From a checkpoint of a small mixture-of-experts model trained on Wikipedia: 32 experts in each of 14 layers.
Below are experts of layer 10 (counted from 0) of a mixture-of-experts language model. Rows are named router (the router's row for the expert) and show model dimensions 288-383. Each number is 128 + 24 x the weight over its row's rms, rounded and kept within 0 to 255. Numbers have three digits each.
Before each expert's rows: a language model's description of what the expert responds to. This comes from a sample of Wikipedia text that the model never trained on.

# expert 2
Description: Words opening or inside quoted titles of works, and pipe separators in tables and list dashes, such as All, A, My, Total.
router:196096129124087149147081124083134106151146112143154075122123148125095133122112184187125137156127161107167184122141140121159103108175139123137089151124106130118120144149123097116134137106089123096149149129134121135100123162164115122095171117112150164156137178114179100100146149118084112111

# expert 22
Description: Commas ending clauses and subordinating words opening them in prose, such as as, when, where, because, while, that.
router:143149136106127134151131084116073106135132101122129122141132159118122110167163144144160142093094138114103096122102129105125145160151126127175074095094126148185147081129109112120130173076088136117136143090095111171153136118137131103113103125080117120090128106155103127116146117132157105108

# expert 21
Description: Bytes of non-Latin scripts like Devanagari, Greek, Thai, and pieces of foreign or capitalized title words, such as Love, Vol, Star.
router:125127107116135130122096120100135120089160154151110169103109101130159172138139126144140128155134123081145085110133115164123161133090151115086140182129163132160083128124097142102113144144143134134112145135123109145135108133099095127130117138124146104135120139127124140119120172125087148106

# expert 5
Description: Personal names, surname pieces and he/she pronouns in biographies and sports reports, such as John, President, Merson, Chen.
router:067151153135115118149127152156158139116139141154137148071151106146135093116110101105113146111183139144074145087140152180121168117137132117144137154076125153131104099121116137110100117144130161123112117086143137143104147134129156140129144151129138158066127143106092161136132138098158109165

# expert 10
Description: The space before a year or day number, opening parentheses, dashes in year ranges, paragraph breaks and == section heading markers.
router:139139113154154082128109132109089135138105136145176118124116177110123119129148109133140183110122082073108127126111125108165117158124121133106108131181148116118159142129129128146163099127128125145124102161175097112140134112137109134144096145164134092097124142144115141127113124131145113105

# expert 23
Description: Line breaks, pipes, dashes, ampersands and and that separate entries in credits, tables and name lists, such as Hartman & Warner.
router:146159115108120090102107090097112116129129132126153115176136191080163098167124144120130112101159093114137172090139141181141150174155095122195125133110153092139098124135112136163103086107163131104078168116165091121102152139167111112102108160154139164092122150118132147097161131144189146157

# expert 15
Description: Sentence-final periods in biographical narrative, plus was, is, were, been and which right after a subject like He or It.
router:107133137145155109128139081151102158091129083099142123146134118090122102134126116128143141120129102128137138144140095094139119118147093109172127114135092158127122134139116102101110144156124114117128132062141116152131154113138122120141135126130116123167103149125105148160074116129143102179

# expert 19
Description: Short mid-word syllables, often in South Asian or foreign names and rare words, such as az, ag, Bh, Mad, amb.
router:139134126122142102132165152106093079182160122161118134141115125138126138124153134131141166112144096099145132102130110126102135122073086140135176145104083155123140119121093163126138103141143157173137107140082145164140101088088141147136158120145135133128158150115120131141119100163147157152

# expert 31
Description: Sport and competition words in athletics articles, such as football, League, basketball, Cup, Division, and team-name endings.
router:117088131122118144095105134137123158102144098090120136117139135142161142151116126089139109135104124156121122102142145131125091099137144162131139139136146122161147191138164095136126106123144083108138148147110148098176170166139126173136126148126143150120114111143148136114117136140135123139

# expert 1
Description: Final pieces of taxonomic and foreign names (pseudoconf-usa, madr-uno, Uch-ida), plus single digits in match scores and date ranges.
router:121157115117107155127161146145191093090174146156127143129145122154159141086111117113113131156153143130147153110145117133141160135151144095096141151127133117082123158135126109133090127145109125107095121134132140137117142147129121105164138161152119128094105142081104171188126165129132150125

# expert 9
Description: Head nouns and pronouns ending a noun phrase, often plurals like people, children, buildings, troops, and object pronouns him, them, it.
router:103149121126154108136178110143151163105125165134119127110160088153119117129109109138094099146157132174088130120156124129151119101067124086105151105130133119118096144127151161154108158180133136128128120124151131094123120094105177141170176120127075112118152092116089132144101106120153135142

# expert 16
Description: Prepositions and articles right after a verb or noun in running prose, such as in, on, with, through, a, during.
router:127146154144122124110156153122138116124150142111163093134141135129095173121127111122138100147137146110102118219106087116128119093114126144143089115134146168074119090125114123144139133070149095130112140118098110124146113157125129136143118096125152154128113117146121103096130099125152129126

# expert 7
Description: Given names and surname pieces of people, such as David, John, Mc, Sullivan, Kes-el-owski, often in cast or result tables.
router:157139115139141106144157165135126118131131135162088163111122128111151167105132122105139171101175133121146135112121130155130132088125125149121087166132092126158115145120109128115103097148103138109135130109100088120137139117156130132116112140144112132098145165117107099186172160091123113121

# expert 11
Description: Single first letters or pieces of a word split off at its start, often after an opening bracket or quote, such as J, P, k, T.
router:107103107162176148146121115116111137145124100109109154152088156144158146134186101140108148063139162144144108083136136121095147092077154163128134082176152095124099101135118163113150108118181162166187148214143138141124127117103087138106109135126124143141133128158140131110125141126131154124

# expert 17
Description: The English article and foreign articles la, le, de, Los, plus opening pieces of Latin-style names or words, such as Gl, Br, Con.
router:157121114154076116179111093137113167123120146134128103123122137104127099122106172161134128108085127121144164140128125094115106165094160171158155133129077107159139174149159092106163165104130126150123150158158150123138106120118085072126110154139109113161133102109148100125116163109077082119

# expert 8
Description: Function words in running prose such as to, and, not, would, has, been, but, and adverbs like almost, again.
router:121154136104140142150108089100122114139160124132133114118115111109117083177121109101108121119106146108088139144138116114132151103118119106133110095092104139112100124138087139119148141145106108087165139085122136134104147108125121124124144129085099141155134139140116140131083122128155146174